{"experts_per_token": 2, "lr_router": 0.00104, "n_head": 3, "rope_base": 10000.0, "qk_norm": false, "seq_len": 1024}
Below are experts of layer 3 (counted from 0) of a mixture-of-experts language model. Rows are named router (the router's row for the expert), gate (a neuron's input weights, with its number), up (a neuron's input weights, with its number) and show model dimensions 0-47. Each number is 500 + 50 x the weight over its row's rms, rounded and kept within 0 to 999. Numbers have three digits each.
After each expert's rows: "comes after" lists some tokens at least twice as common just before its tokens as in all text; "gets" lists some tokens that make up at least twice as much of what it gets as of all text. This comes from a sample of Wikipedia text that the model never trained on. Tokens count by the router's weight.

# expert 11
router:411481382473575450471439450572453381506554544452512581401501447453561527508511557557549571459545519517444527524572447462558562561508484588453431
gate43:521569586463558616497479438455537546533452406539535505539489505430451564421423474411447602476422521468523559476361566503487465465464462524487467
up43:530610525507439544498560437484432448501492522562336550500478507476476495511515457529469383543400479472497536399555482442536444494491521501457441
gate44:530551512425458484548511523422481558471588493541480467485507521532410561460545490508502452495546539462481462505378494552492480543474472541615574
up44:567562459550467418564532502459527504545560476614584520499562488533481583471361502511644568476423420421495465520632602532491513523539542545483493
gate45:450486504553475534546463534442532521384480567517507538453400528417547362517458480526492511571463574528523451437442468495472516496498465451521542
up45:457515442560529462444589525402444529473484521420425537453607503518475605468562511511533388467613543476521572536469530462508494449449402480428401
gate46:444592463424479478580500579439563501488446499450508528561526440491480424478506563542456544485480493485448450468529491513508492579458448515466584
up46:497448510455501528566516548543495428450405480493505531508504513403430491482598528448413515446434458599475477495492530624545525511524465578510500
gate47:485600478519603549498507483453403445510510447570557517514391496501473520487540521528439502581497598450516542567540527505539485485452503544506416
up47:544504540495519437510534450445544544474525448481483581514503493447473583401422523411438425369574489473544599513557502513565489428558506463436461
gate48:486559513527427536498566503474488560492567486426467517468529533440536434508561441508477506447540514513480507487490507518539498574510569548601460
up48:538553489432448536555564388535516513565529533492341519510476521511517503436566497457400546482425534545508437461376585525438515463598540450627547
gate49:500566454447436456559553484573533359469486529520523449572459626451510477517524516501488545473440530525495527431465498546464446621516465397508437
up49:566528392475532546480442481532569539515447499428534513441554502463474439526356580498510547495438500529469488561407481484561486481438441502502527
gate50:526486481505567587520490469512522470489479524549479535495480479459531540493466535455481481492393522469477508512484458467513516356524559488558576
up50:476472514440517568560494481541523548514557527459468553475545487453442431441425587497443537409511522401536542541435522520565491333592496436515463
gate51:574476486590487452607394482400554484389478448507459587488475497404462627520402634462531524509410551448513507542532566473432537558467527528508435
up51:494457503483556483574480519374499441444516400470542558598548434449500585500427442461512582551462556456530461494489514489523539434540433512494502
gate52:505422562504564524511527542492552491436512495504503511478494468559467454573592543450624431485589510580505492522409482555412484560513518511409458
up52:546515521541471547546399428465510504541424469508492458529458521452522572374466508608423525477415545439568538511549524471587414453399469500491560
gate53:421495423513476509446515478486480426440517526543599452431568447489521520486518457565383463464542534586652542535585566530428496533368593548413514
up53:447440488529504497485549525488427379470542497446507451498509428507510547472488460487454536527510519529522515529497582512468463477401625527585453
gate54:419531513528463551511533523471523515508428563501541439401489522430442503476508569505485502448551475477550452553540436509504439499510510540391440
up54:486607453470499465495454516434568475496506596473495481431515484491470579521571460476368501411500400535447512482498442513525500427677462544546521
gate55:518578585506491580491501504479501507455450479497610548585524598541470520422498486408450573505569568434424503501416557445467527481464474594480468
up55:532520473567403525534468504529558477449473429501538496546501518539495578379584553479555547452516524461521541419499493568499502450517455523634496
gate56:438422558417474455548427420463555471427444510509513484472523529455535495530505512449581501499415511521520537502571397503513480480546454512479497
up56:537517467552468510492492562486365470558474501552512515537515558499473611548437439546475439470620470544482544469462521543476443461477580475480434
gate57:629595491483523521541540441425535499466543484583550435426527427473528511490439524514583476473486517417527502509563488501478522591570444534591563
up57:547534432540544458545596454482427422491522494559447426542476579547547509556601506471510520557433505455570502462480488469502529466511429357466513
gate58:485624417516588547512495506447548504410468509431540580401455442438505527536425536552493518522571448456510520535547550419428488432503388459465461
up58:467549550475491522405498468487488470454476467537534467468489360491578530554423414527531492551526468537485511466478506504515442477557487381504587
gate59:462544504490533504423470474574520575562588396545529558517531396571456467404533449530616514528487448502538492508478499498421454551543537437432498
up59:477425522472451543526460534503534560481488508445472548469532457529416361418519580490457505380547512575455472590472572481476573514424524477444489
gate60:544362441373500488594441446544440537566473487456383579482579472453496507419467517450512506489470604522568587464528545472529489462506461578546502
up60:440461450515597463555426411477507570505408460478533483458512495508503536548409442517548534514527521567501526556474454487439478466516460517514528
gate61:542427554488531428500468529534443448522501477580554436443532474524503446413603480447414558413470453579414486540493568518511546438494479561538482
up61:458541523520552483438479487514467484429524526556527475438523508520442545526446442384417522505477602525556496526553406573460536520486563491561559
gate62:372546414528436477533557565457514600536530484539341588488493534489554473482538502506471529584500574497411429476497410508543517585506454528520488
up62:451550588455514528419541517456492589558538503483423525455490496508494530419514498541560553447533536479537484469426573429517418528473403520495576
gate63:531461467536461527570524482542468502477501485486550475439509471537550437581331500510528487471475452497486570503495589517552469592430550387489577
up63:581502461451434504524430506555490555522510497480420505517489447442547433557509526469516490533478470561472528580556539479556500387587436502463517
gate64:610370612508533546484393486479513485484470486509338526468494485500547441550588541553485638494505480486537568532549511446426526504490481453417440
up64:499595511532503526562536471506576486474438506500543526480447507528557436514529552498445537383490506363427441596388535516396526536538594464550459
gate65:550391567486487507511500465439516469528472495487479590415479523435531455512609475573542539493347510516478588457568521534561466475476407543393453
up65:441471584542531505538538524478538454463531514510468562452480499417525487502518586567475468504477520522487543410614542480525474508438392453496428
gate66:492449584468425538468447454427538448463491474493519470519545565462480542549452586404522512486492538549606465369485464551459564457483434540556478
up66:470413406575450547457446440484466452363538565410459447517473440396443599588501520480429580511538467489479422595504525508418522566519509482484534
gate67:498515500480489495458541534527481569513567556504450395558579588421490471559419571472489449447555580565475446507442436472511454469527429507581518
up67:563573475497402509489457532518484524492515488466501515545542506462525474429430638563418509436553513543503549522448491491517534454533451514478518
comes after: " ", "20", "19", "–", "18", "."
gets: "0", "1", "20", "2", "19", "3"

# expert 7
router:561517519431465521430542454459537441470502543463423493491510623487450468445525548462538485509558478490407508579393456471514517518514485571476533
gate43:576489582523462444546495419521456483541490518533546502459493488467532655508417429549499478571492503483525499512553592492485430379562492534489492
up43:411430471516534534513527521452539501449539458527503446463451514475558425480529507521530487560518560592556501511434501505504517515524425516498534
gate44:439409465415482590579479485631547490517462474425477582545486430465534587534499584484412525393440522464457514578496553554486429544536556441488448
up44:461521527516466497477461504526470474452438512527460574467499498508369581501620545450542539576555482474431519499452491431456481460549432533592506
gate45:487520477515511523441450534514488622559502429452415495458505504478549488392458521564484500492495498530499460485428447460520545524476405478533460
up45:492492568537457497427473466493489500533555433487476475561475511579428551522476624553487566408467474629535551450489468500702492545494444550545468
gate46:479424508572590435545419575513574592525530521441552473457607505560457521468588456490460531484525542495531497485528524628512497534470496439479610
up46:503499485519545488425437538434519601498525496554406430505564535568456466477539486436509518506459402445481448521528569462445567503461563431502500
gate47:545460499482506517569529508524537454455416476436569468532502479499476486522477509439507453446551486425499432493558526559491470452508572503504548
up47:446454382388471457597475581480499496454501442334483503520417469388501533538401524478522564425550511437664524513510515428535518477462522584513431
gate48:516468461496479451470487574524497485511582455506566349512509481549558416424383368475503516612510486527515533476577584533463459543470482568501421
up48:487405437541509458493513540592461514428490543475460517526509536546569513519397483441513483572565520517529575503462490527473543553506626474556534
gate49:453459462550506574645533592633501533571454527389512495516475551488590439501411513484425508384476521521546518484558526532468427487458477514546432
up49:347476519510329404446516470554537517645471630461541428502532465490500498491512519522488484567556500640480504475480472533436527574531455488521536
gate50:463541456427574604529549468532529521442522469468472503468551635480559507458508503545463466404488445466551538516523495601498424516485513494482544
up50:447574488398590493527490485505523477434488538453500512448538569510498487478513543470450498461481420435550471548489522428397479435543522558490530
gate51:563471466512530489484594590529522499454514406487524615538566504228534519464505518455462488461421433550457487535534502470510556506509485479596439
up51:467511550476513504485539423544511557531510480568557488492484457497458408605565510497514531519478518560451458483487547526496493501492565578479546
gate52:556497467476528496496495547526549531490492536512601463562484487513593569434491482528434555411463548523624520527574539478578515507479424488472432
up52:440551558528453503533474428454502514445417481554488589546507482506499575508440513439534411502477456458404419489396557485497511454513517545476555
gate53:526468563528480524569529492513468516450472537435445531494388534454473353484424477500474513468482445406509528448556432458544437478528455484421458
up53:475475447492527571516502558474493394390476488473446507449458549484505483533411596510536483433574472451518512532591444524522369420492566483504545
gate54:431486548553447420504545443483516522524461442444571553494523469417496405350457456527527544523511482477568477474489477461307509523415518558544438
up54:508488484518449552506482422645463464498520446579556461454485396509496463466454549520479559465408558537543559549513601397465422449494553568559567
gate55:477467556579494434533454449494408558503473448479535489454473466425460446458565485556507486480466473483600433469532624390504541492457488556471527
up55:544558505588531429484500493492448582490551528537552470500484524563528550537500507504459557556485415489488448520473519426530453399472588531465518
gate56:596470500576501491499478470567522457478569403553451520582411474466492511553477425470496543498556585477508499569520515466508520471550471490534511
up56:431473445578512459525479445485598454590514547550456509551446445504489467557508463523588455541519583435503458457514561579480482620440488484503585
gate57:544542527580450549452492443480467597541465552557509506423488522481414525521557431499536481451548483508483509477629599508469526539575506539520466
up57:542504462502471508435537479443424517573441570526413474531485478474483470521505560446518537474502334419530451572498491516489472484523576540445478
gate58:497399498484491422460579388403558422542528512445610560437488398425452484467372391538535462529503507493524510512479541492532530548551422520462454
up58:591540547519411514468562443345449481445447427471496620465461485482454536542490455489607467492507440447441514513521513414468497434483543582536570
gate59:483550533436459468523528493499550458570510509516578571470478423328501528434513511535501527448473474430526504490519532486385527434511527436529585
up59:508493548500476570531537447565526480450465510614542533439531444377596508402468450510463478482474423416478476540585552503396492381569503561469546
gate60:578499492552501469481594474503588563501513502435496526518575405486435441535445354433496420447560563589482504463489517490468476457500582517532418
up60:415431501492451332477460460513555506490572591472440479511469533440444534543510449477535508536516567481539557539574510572541583444506547411483522
gate61:503503461495484511564594500601480428551417441505501618548525454489469458494481446495495536573440527552511506396511460481648564446570483517575517
up61:466569498512513479485501488578437462582425431567413368524419506619494399558549536450385561460533553501511452422483466608489515583494464521533527
gate62:492490451535482465552473487521534477460414453512449453492507439449387550660577511508455489449488428387523407476526522552455503492496560574479535
up62:600436431603618591520462514515428557587525451530483494450550527459604598508499464478426508492435511474561562435515544521436469534511447483508463
gate63:474535530588418475502541501503479448559462502519441436501470577559531575476574443463475505467479449504440461512520503457480533531418409467530497
up63:545564502475465497400541582461501440426499561551473459574495461482509482554551466490443474583445480464495502551465585510408531494494453600464511
gate64:495535396581548495582546463472401556514529474540514470538547478456473387549529500505527507503580653528613536458508630487457459534474537496517428
up64:536532530543465539556486523410487536470531486486514559519511442495508515554455509497497587490519495421521455434470542476430540533448544460606540
gate65:521509528478481472447505403417534452457516463547472514417525551493562486469404413483520550493416434487508488485555517406436424419452516540514461
up65:416459497512461487469523498447567439503529487524604542507584595535507445408473535588608541386410478397513477541566482470433463580448535570470469
gate66:394525492455527451522564412459519415553412555538614549480476539444461527526456504458454477516502522454385499523503443516481465466507388505481473
up66:446493500550597574593526519485530455476570413541585465466426430468494459492487546473550531473413521589476522459541464512555464507424521419504532
gate67:560563494476504504468471520539485539587561520501534436538501456483432520429516511537564544533548494525514538451494524446510472481429512540523575
up67:522476539405490515544494531548507471556526489429458468509453402495483466489467559547604516446473462561561541538556595468580537510482524447456501
comes after: " |\n", "0", ")", "1", "2", "3"
gets: " |", " (", "|", ";", ":", "′"

# expert 14
router:361408491579530481593625439578519491530448485389519574535513522534526522422523593579498479385480601511474516395496428475515520568474497511430418
gate0:500512494613464657482551544532517533561531508447580506448441449541630481350623490454476510509470439541486399478494534604524388488416422492532442
up0:490527464495595506559489548446493523504497420576526523472503536543398494458633527547537519526558561446564449492507515468477479511570500494511553
gate1:454521391524509530513483503557400487474448439559499516469478581377396455533499413404549495545523509526542407426517534383453490521590533479504540
up1:523473396471457593494549481497501496507475532579495438500480476436421470593531432494491475445499507476456452523526431488560538435522589464528524
gate2:526447502534492467504560517556525456483544509510626417569524520438480464513527504484411539474486502460491473596501479520463461535474499573525442
up2:465545510508530474493449525502512510502584497519544544581493438479558516549494480415455498504409533446477393441419488514517515513457388465472433
gate3:567461483458468491596519512494495426499505446504517459488523505490547530523563568532465484473412528441462580426569553563533402493524483430483511
up3:476477503600483500453482498527480353479512474533565419532534582521520497512571501392397473405395501454515519459558485568499443495512459513455564
gate4:468479509478489553492574548480518613507435307533587589427517552520536419402449501478464525462562525481543560530432457444514506503555516502504589
up4:509477500519555534491529477408496469477492462517540475481530484429444488423380470393431524455500564353536543551470554548445493502486472506449541
gate5:491521379449480497454410567481433483539496428473491463506499513493573465479434517553463449553461468475559427524512465469552537598525515522433613
up5:494574400480536641497554473526468647454581477394478522509522427460488430527556543512447482511479471528459605445461503461427523508525625514515513
gate6:601598457548547499444524490505538477544419502530529455435557474528554466529470426426556483394454566466553530440450633469459496592506448458582453
up6:456529487570516528464560559524507509572416489557533498473567507472599501491474369508439477465470502495546544518524537526470518640428450451540410
gate7:557469493523447486505466576505469523376514453460568541599443484520537490472504506509513486564509487474535590567463474489541511481456486550534428
up7:567537599585566434535484536573447581452444518444526482543446490609529472448460513525498512552614549510533553562438489545575480572447457528507469
gate8:552587490483408497480493419501492641452445531625474451457467503494486503497475501508551479462483544482572552500493426518535528478606496512602503
up8:542624404533544471488498463529440528414430519513472410439502484458489489424475465504500458430475437508557536471480511435565542497449471501497559
gate9:551506342433504468474610568477547505434456565505550556561520542471557527499536555450613563509414467434555456492458531632396515566448599526487475
up9:546473497411533558381526499454555482490478472484586502440525540520528528464472567487567512527419484571471526505446384633520494486503512522502443
gate10:482551505503426523536485491401550514588460479483477444565490468549395523555442530556507472476474512488454449440472470504502500507462487611463515
up10:543538447449590562483476570463478434505457363501449479491483547518573456532499508499463557466553394464547538533509570449563576540483506454388431
gate11:454488581559551525583502457560615507572527502454523423431455438445474507487491388480396473448454468507520489504534539516506503531550438514470523
up11:498557466469516504456531556533533459472532519496524458477491443474547459467419428492598560614519501460552489456442538543443454459497541502560507
gate12:460492462607483435493564471509437440466555457532409547532482495593657524449460458505538544561558563449480435501448494622490507527456477477447492
up12:468505490470461533518547476459444560471439430551566442471508525449360462471504496499424526554505517546486571508560499419421456366526472454556520
gate13:478501516459497516542564493533443515468526524489437412477457463446454517518482476562540496526555579461542536496532547341522538503523479470491572
up13:569505424487481429501513514558496542479393535474501492477459506430513495512499610523453519557365464485518519595565463453490503463498525474497504
gate14:529455391479502550474468498506550563504450480515545459576569532588474593540459495481545509453410513534387554528473461522526529561486402543496404
up14:471443519527450497452613489574445516546461529490483394501539567562504488482444529513525657529494437506446541595507483557505548499432504585520393
gate15:502502436549416575439504496546520484400498496453440539510540456421463438581530499508519457393496563497440486440512533460466446609532412409547551
up15:519448409484398485482495562508501469475420500416507586503536456512442449519429477584543539471430471532388573488498593481580433470529410421505545
gate16:480523490497502451562534541462509437416484516463530486569583450543519486467495550515546458416529506451532470537471513467511487444527544509486567
up16:518425477526502466499563473569472397506496516560514485602574443483374498525489510520511478441576500419527468552509475528487442535499492466505468
gate17:483450397482498434477600555559484550496638563445514463468612442553479527504427537491464545607475505484508472505569414503404518483440375483497520
up17:579541419463593503536481583432493666619493497443486453436452467496520443451522604573397617481546452516515470457512519473509494561406569409505535
gate18:510416497544461518449445484583507500456518556592444441500512525563478450517446540558574476514539480493554423467419498340476471526449558504507596
up18:557455498565458475572444472527594452597511525566478490368582573463487448455517488554442519502423560520517516445502486485442454423500573554465544
gate19:492482506538421532464599454559526527488554534540529427481576475512464478500386447552469430491543514494503491334441482424460529592475529482448547
up19:474457456577501466518514411551530533455502512529500455599560549478463480421442399473487490519569517543535458400508509422425528506405480510463422
gate20:467538505592558512525535489488436579569533463551479536360505530566502514397499470458456507518421458448440466451637543588551545503558498556509435
up20:523538408439507485423499549542454430418557510505566608422495535534485508561548493516533548498500435489524538489529481517493543459508456559512522
gate21:568451551549461460493553579580480492539503505517442561571534469534499433432630538480472501432477522546544472571489462453460462455551544487450464
up21:465458553545508444496580484582592587454494480470539508485500486516507491411503553488472511443432515511586455563572571536431493460475495407497473
gate22:498478492475565533519426567539488519518506507527477552535446469487392472516555564458435467490490478539530501640461454453512533462561489527491551
up22:446499540417528517428491577457489599434583500571523492454488474430384408507457615379475474534419565556477510470450414498464486497566498430548595
gate23:570438505504484446522608457538525519515397531465492547459451475476425479510491565475538486486417458494426466475489571538472528468543607476479428
up23:481506518450452416630608523354581385430387536569502536555473491492420596494517387620611510518418454461469478447546519475568483504527488489520473
gate24:499607528442519526504513523478492540559548465338471472504562536475528367487515436485415525471551497542538573484508493578493533473534416534520521
up24:538590489519594523544493553457511574533550559490390434525584508532575403456523481539403505497492379487511457573562491429462495519537531479582546
comes after: " ", " of", ".", " in", " at", " that"
gets: " the", "19", " was", "20", " is", " "

# expert 10
router:433560541477438558525564489585494513556404509535511575535565553564516472511605502409500524524553505456455494501535495506523504540516466503464515
gate0:485469487502443422486555622430426424462443551430522557528489471543490535481530457445507512578464503559499460515430427483505454488452513441469482
up0:456478568468466577500364482538479493539600518483510458442579458527469448477565467552444506513449567463543545424449541565518496449483588494449564
gate1:541456430416487541545572539475488544477551376611546587481532442551444566476496518480526569518420578538486507506491475542485468506497509463507442
up1:519500389507523492502568483516469570453551498540515524535493427502467517494495402486488440473505392457478478508474621596500554490464516489493445
gate2:545483463500566513558584516488393502476511507465531480514548473461469495607462496535480529564442458506502558497513520548518426506478482465510386
up2:463505454529535476503496569526568546465411471537486565431495491456496546476490495510455427480477555577482516521555490532449453461454505497466506
gate3:522513520490553466553354445509573561405487634560454464511547521555502419433464499564548551488488477558575533522539500487543447393424604484493514
up3:444547507512499433485486469463549549405519574578538545502523557567534487567488494482499536414505437516521395483431452517521479432444501469440560
gate4:528479493435550539514492515549446506496519533520499592487427535494445511520523508489566505454444545399519492574481543441431488457596477439448506
up4:518478486451523559586557444505529522540481487459559491515585449533484512500446441529454552442429485464502467503437461572500491467391661476585564
gate5:498491437500526505476561547418548512407425517439482442483466487500576461505528579546537502445497518555482482497477561459505504554518470443528476
up5:420502491507401563495568464531389488391485542494532539479501525466552507531549522584513493452607421531475422523456491472548523546526453466434590
gate6:577461433525499554476486438522477506516390543465493500465501517499567477382490511499530541461545426519506451517510539545494515507527386483499375
up6:549458517525428637448557471438476566473537501492493451438471527487476480531505370532502516558498511430537605485436492486468473527516571473525482
gate7:505452447653454586489491564482509458477482409554498542372517472459451526438540453547569539411508632580543498467525531469497465526483510478496437
up7:504470465493397444561403524553507399565428471537460518460561482562426383475537548582581482445628567559491504581560443433432464491536514529407461
gate8:487526518439547464457483495545536493486599557455521526445452465527424460538619494547499484471544491475477540528532512544546571423505445477451392
up8:502548512520642487504482514582516462494481592461538541424460474522508444476489479502534510514460551467504463523534504485546504541422448395492426
gate9:472541447610516465517553490432491527543437404425601545462472527492538434486447468504451461512435495484477563501435423473514384514469570406520536
up9:466545499627542463530499404482441450579540511495545593533466494546488449496518478454462515470502472415484493508479527486544507431495581441489579
gate10:502481552550509489482510470574561605493554471417498463573550477488529420516433489510572492474508522566469473536472424542565546497467606546511507
up10:518620472536467594447573516420490555504445432453456423575502461506529526474584554572527546466510474495492387483470534434483442500536603402534512
gate11:546475451555516542518476504472519461459555553536443510565516605486529511445431581430455582458464569467592468426490566505441480541454482375516483
up11:479499530493464472525489505552425584451527534482523546595527606583492477538510480429504550549518475494419448482486486480429581476484510457480425
gate12:519480536512517498438452508410513485468572492509590539434523573538434452462538598493489484536498525479454533513420416497495454553561540496517466
up12:588481466451439506524434462497502542516537496474499512483453538480451490448531580481600467485446604452456496501472406346402533466554502502481548
gate13:449487476440449504564609497468437575473581487490447496594504528546454624545496408493501530527542557531479535486593550491564535456519546460486444
up13:564486460559490488493487526422444535483485453534482521526533435496521484512471458468484585554592517492582545525579559525518492469484550549522528
gate14:569618545493530466464562603535484521468650523508488533464451527609396574515534558511503486536409398560492470568463422492565556515478496583441505
up14:524545476595558525469501458505552552486483491489441502502463469497539520522505525500504538447442467594498362493542509464483427433559488490474499
gate15:492497533478475485460583508568528571522503484458395441546498500396499530509418469569587523465513551466542480382463494462516456446449487494453481
up15:504467471557520503515460519477538561470559488449505512448482407468532522459492574538426447476448526480467555475552564581509508534518579460487500
gate16:595485517484519533485511436557486488511489571519501501516499489479599531564523532528381534490512444448466490540459419505516464436506487459578592
up16:511604481560525565567396556534627512573450497469421445548476452442583497526544509522423491426464531475525555456500475480530505437567439477557542
gate17:483479534459461533481381443583526490517582531488445557443513580510531398484428448485456564446505531545494477416353565510500571549456548428548486
up17:458503470533533525494514513444538593549511495443454491466464472483506437483523575498601458460550545494573523428442427423488504505485500497503599
gate18:542494459527446353478510442533520524535439593517491498488548510436475540438528466495471402487585505491491503408471560506509473504567620437450464
up18:469538450520493519474551518475499478495572397528565505488440488478520530572454491506520479531491499481482492464480517369601451468459513510515505
gate19:500479471555416572511509466539491521561390462480478489486506572381566505587506414504427483498456573514491499440590525504518479511497454550469442
up19:450451531401551535602488462590527610489492527446456518558482520435570506644494499434377538510442539538556486416460494426498486469555431558550625
gate20:379511558484486588577501492528483471563446500450630454491552435487450387532490523600547522485594461467490476459482447501531446438470542529581503
up20:463529547556423535550512460480533478531453501497517394524552522410437388468468453498505435528542534509462462506498514458503509544463526498544467
gate21:543412467510518421490465436576470498506531424372509550517463576519510457474561518510475510554463562525462456590470422501434494529526402519515531
up21:459568538468475531415463554467461484511443500522535472474439482489537535542525558552391536430430441499618577535493555417528521425447541596526465
gate22:459504524450437480586552440482584525477497449531507485520541455532493396411558409466454425467487619515487438552411485567431521465494528546533470
up22:489530463514479479571422507512551550442493401563495543573461474374501491482482495631513463383560565491487538490497467485460490524498514524484468
gate23:471459493535448452532494482513492454543462490530422505474543499501513503511509504511529499570537543503540487530544542451529499428562494634490515
up23:543537493512528451497525474423456504542539593564500555491513525591464507467488461487593560527511516560424491568535464542543455465458515633511524
gate24:531514531557521491612539447409440518546407459542510539542531508538504369381494489509526528434552477510480534482410503412494538473522558448475521
up24:519482552558531498521486578504519558528514497559438489518464509521527616486539403528529619527473506527455445444571551552457432480488475469510453
comes after: " |", "\n", "|", ")\n", ";", ":"
gets: " ", "-", " |\n", "–", ".", "/"

# expert 9
router:531462429453501516487413544518543507566512456538535535522519491559547482507481444487493488523473470545524483544556497435515500479472552458537493
gate43:502626532487509489524542498459519498503404601518439479518519504472525461561520428513491508482469419559503552544511627523507476372547468483477445
up43:466455538543459523583560398394398476473535505506492526488503489596495462463486523517497598532406353531538562484439515474536501446420574522525524
gate44:512502484460431484403435463473505435422510437545496473412582439482472477518533508466543514524484569556488545483440479523509485565461511489444454
up44:447567446504505428443475459493618475538453517515545499463508493479515517440458493514593448483538603480518483500526583532503507504487550494420484
gate45:518502483492547545463523520521527526448483470488521575505485527524444458552398576535567537482572527487595619524474535550552452516501535506555539
up45:554539427478495518550492496482533477559592435426487486479509530469386458559494528537483462517517504487584525486420597506449482466508582632535544
gate46:456526460441483502524459501565467510596477347491493492468507470468455466549507450528439545419568546553491449516526535452494382417572536500511553
up46:460460439512415588491595491502464447601591475437623487477536580527486486503544491507469523515574617569385443490434556454378507466575491490438434
gate47:510485382592486478464473516495488588589512537450487497589535448550484531529505566539460550529433559451484486469499543580515484534437546449511557
up47:488443501593484482574467512490467454481487482454447418531401525540517526515532493502513500471504479612497550511550398517425476577469569452555505
gate48:453510468444543344569475445535514561575511498398558516473611452435571377500543556438378466446432528500511563519511550470431512552465538501502532
up48:438441511435532515488566514445495482588411577522520470527571471428495516551468438493407632501447580441440549504463520552463478532451455492471458
gate49:469452469559439489462485490471474498505456467492453438437525537407537484491483573480483431586537566493517458545403630524503441522510580426424411
up49:416494551482388462501538444545424402474412487554441452535519597545426482537551442554438501506588492415536488420506544534519452483556472498582520
gate50:492469485542487479522546500501496546487423453469558538521522494458508492493456554468549458486616498638482497367428526451480443533452535481442486
up50:542507483543574605476510536474474520541502415472526572395432465456497485515442428513420488461533503459560517398513520470499458536495558456501527
gate51:490556481507570550597501493528483568414454511569469564448433480496523526524464480551485479468490554392566498398454472521464469510422449558531461
up51:457557403556427472431488542584496497514428476456474532489517444573566472554509479512513527542547534472482542438483461520434446631390454539407420
gate52:441574541476475507517476485451554464547608478568487527516479563472487529484517554511539473477581469487508435509473460513492518493483538454461574
up52:525509478468511422449451467513520408606480366552490477524447565425523589494513512493405535552494426480429530525488483505517567463465542469550550
gate53:442529567531475474455426409571397464484467477472504566461508522412528467496484511451434520445473450510554572433589518377421484440488401515455543
up53:601442543592479503498513474458546535503540514518527414494542532521474467508548445516495533515486497562575487539526506427480467566506588518522496
gate54:524484530456565498517534521567484530521441468493546468491498449540510591564539462502526421419502542407594555518564576502452401447506528432451492
up54:444512584541468498508472558488458429531396450476509520524499557485464473469398540537481591445447508524481488578538473472705513459556426479540428
gate55:551477449566590483433466476507574488512489526484484611511563520466588532526491538473517555515484590526521514479434553489601588569560509488571495
up55:549570444496426450493365544577588571501493544496550625519475442522629571472552496552613561433488533523500572478572542481524576533575429541441563
gate56:389507568544458455505609508587439452454421571477528457549510501474533596454463578529574483527544431465519453536483499551498558504502524483472537
up56:536445419495594461521476452497475513517544424377487568572505424439503556558497468473451555464491556481498508424542494449480485663492521534472460
gate57:474435514511531416463582499566478574481474494504520425479542502479455508454459520559489620540527526563522498533458559526513451447396599469493497
up57:459444549563470474644457470538482523477439491574502541511489488433529446416462492599502541570453466434489615487413437463491483451554545458453425
gate58:505608489572528534446462532505535510571483602558437519488545478502475423528457540526474515455517597504527496535454485441509507478486557446441597
up58:458496528600459584473512461446549471469546480506476547545485565379565532429530514532430519454530501544506488482524475473474480540493567424517455
gate59:435543518447515461561461453461504476581492508590509540496434560426577518438491478466408572487500423536468541504526494472479485474476466563438470
up59:449474469489442470436489525475436495561502445460463530528516463500457391556405552507546489535525476528540584443506462513525532533439503588623539
gate60:496559468526528506451537422445441415453547497494451512397448511421559453528514564490512512497541526553495505462508511519457529568481470531501483
up60:482559489521495393453455537529530432523486475498495546430471480365513489553491492509604573522532483552527558461494542483458486584484459450408483
gate61:393453487503557553499536581511618487519530501505462535493547415478593495639466495533460520566463483514441471470495506372532554485473569380478503
up61:509539476455459547527558442497475545489588562530500518511516435524552522601400381465494484525513562463517457389437566495496467447563537576448430
gate62:466472465547479508517494667478475471527525426578467523487575436463489488481515479580410551505584405432435475472520485563476514532563570515458473
up62:534532494584492462505499504530504509510443465414519505493504541486608496508579558469499511562490496472471488555494428527459541491536535531451445
gate63:476559458431494477459588512434517513429457645560469425504450606496591506470557553495530439485495489518561526510538539482544513410448485450527538
up63:501603485417433593500554485587474440612482494542476479476479467572470485603566468599435548481425603506618499477555518527510507514559441465554533
gate64:529501422483585541631472580584521496549391554478483511491536497565520443474500470562509545435560521444466468545499538494442492565482627517574547
up64:532487503511519592600436494528525528501525443544591456518520494448490508453521447549503556477517470425519521452491543480475418514473560439580519
gate65:539361536495523525511588577512506523527448542540606519508527523575492452462517393459605479470502492466501438472506518472518498548505548532482530
up65:442520458591512538469485434553486408555504510419507530505490487465483485506511475525521508509435481481560515577530515497409526536539484516559602
gate66:473535448507525517431499550443625454457560452366539542464514527521516448538460522523433495402419459602505463460575531523484533470530507498409531
up66:433530530429543405481494480428454432470494458411532542490549522475423506425616516540517440526483527500542515450461445531556463551441559584575495
gate67:485348588490505443475630427493575483567500355422507513491598466479457452510478436480519491462455520556568477515506547486507519521482400549496533
up67:477522534437426523467563472551554437474521501513587540566516541420445534558417526438424515536448503520483409530425541504457425401485462541517512
comes after: "-", " (", " |\n", " \"", " Born", "″W"
gets: ":", " (", "|", " /", ";", "born"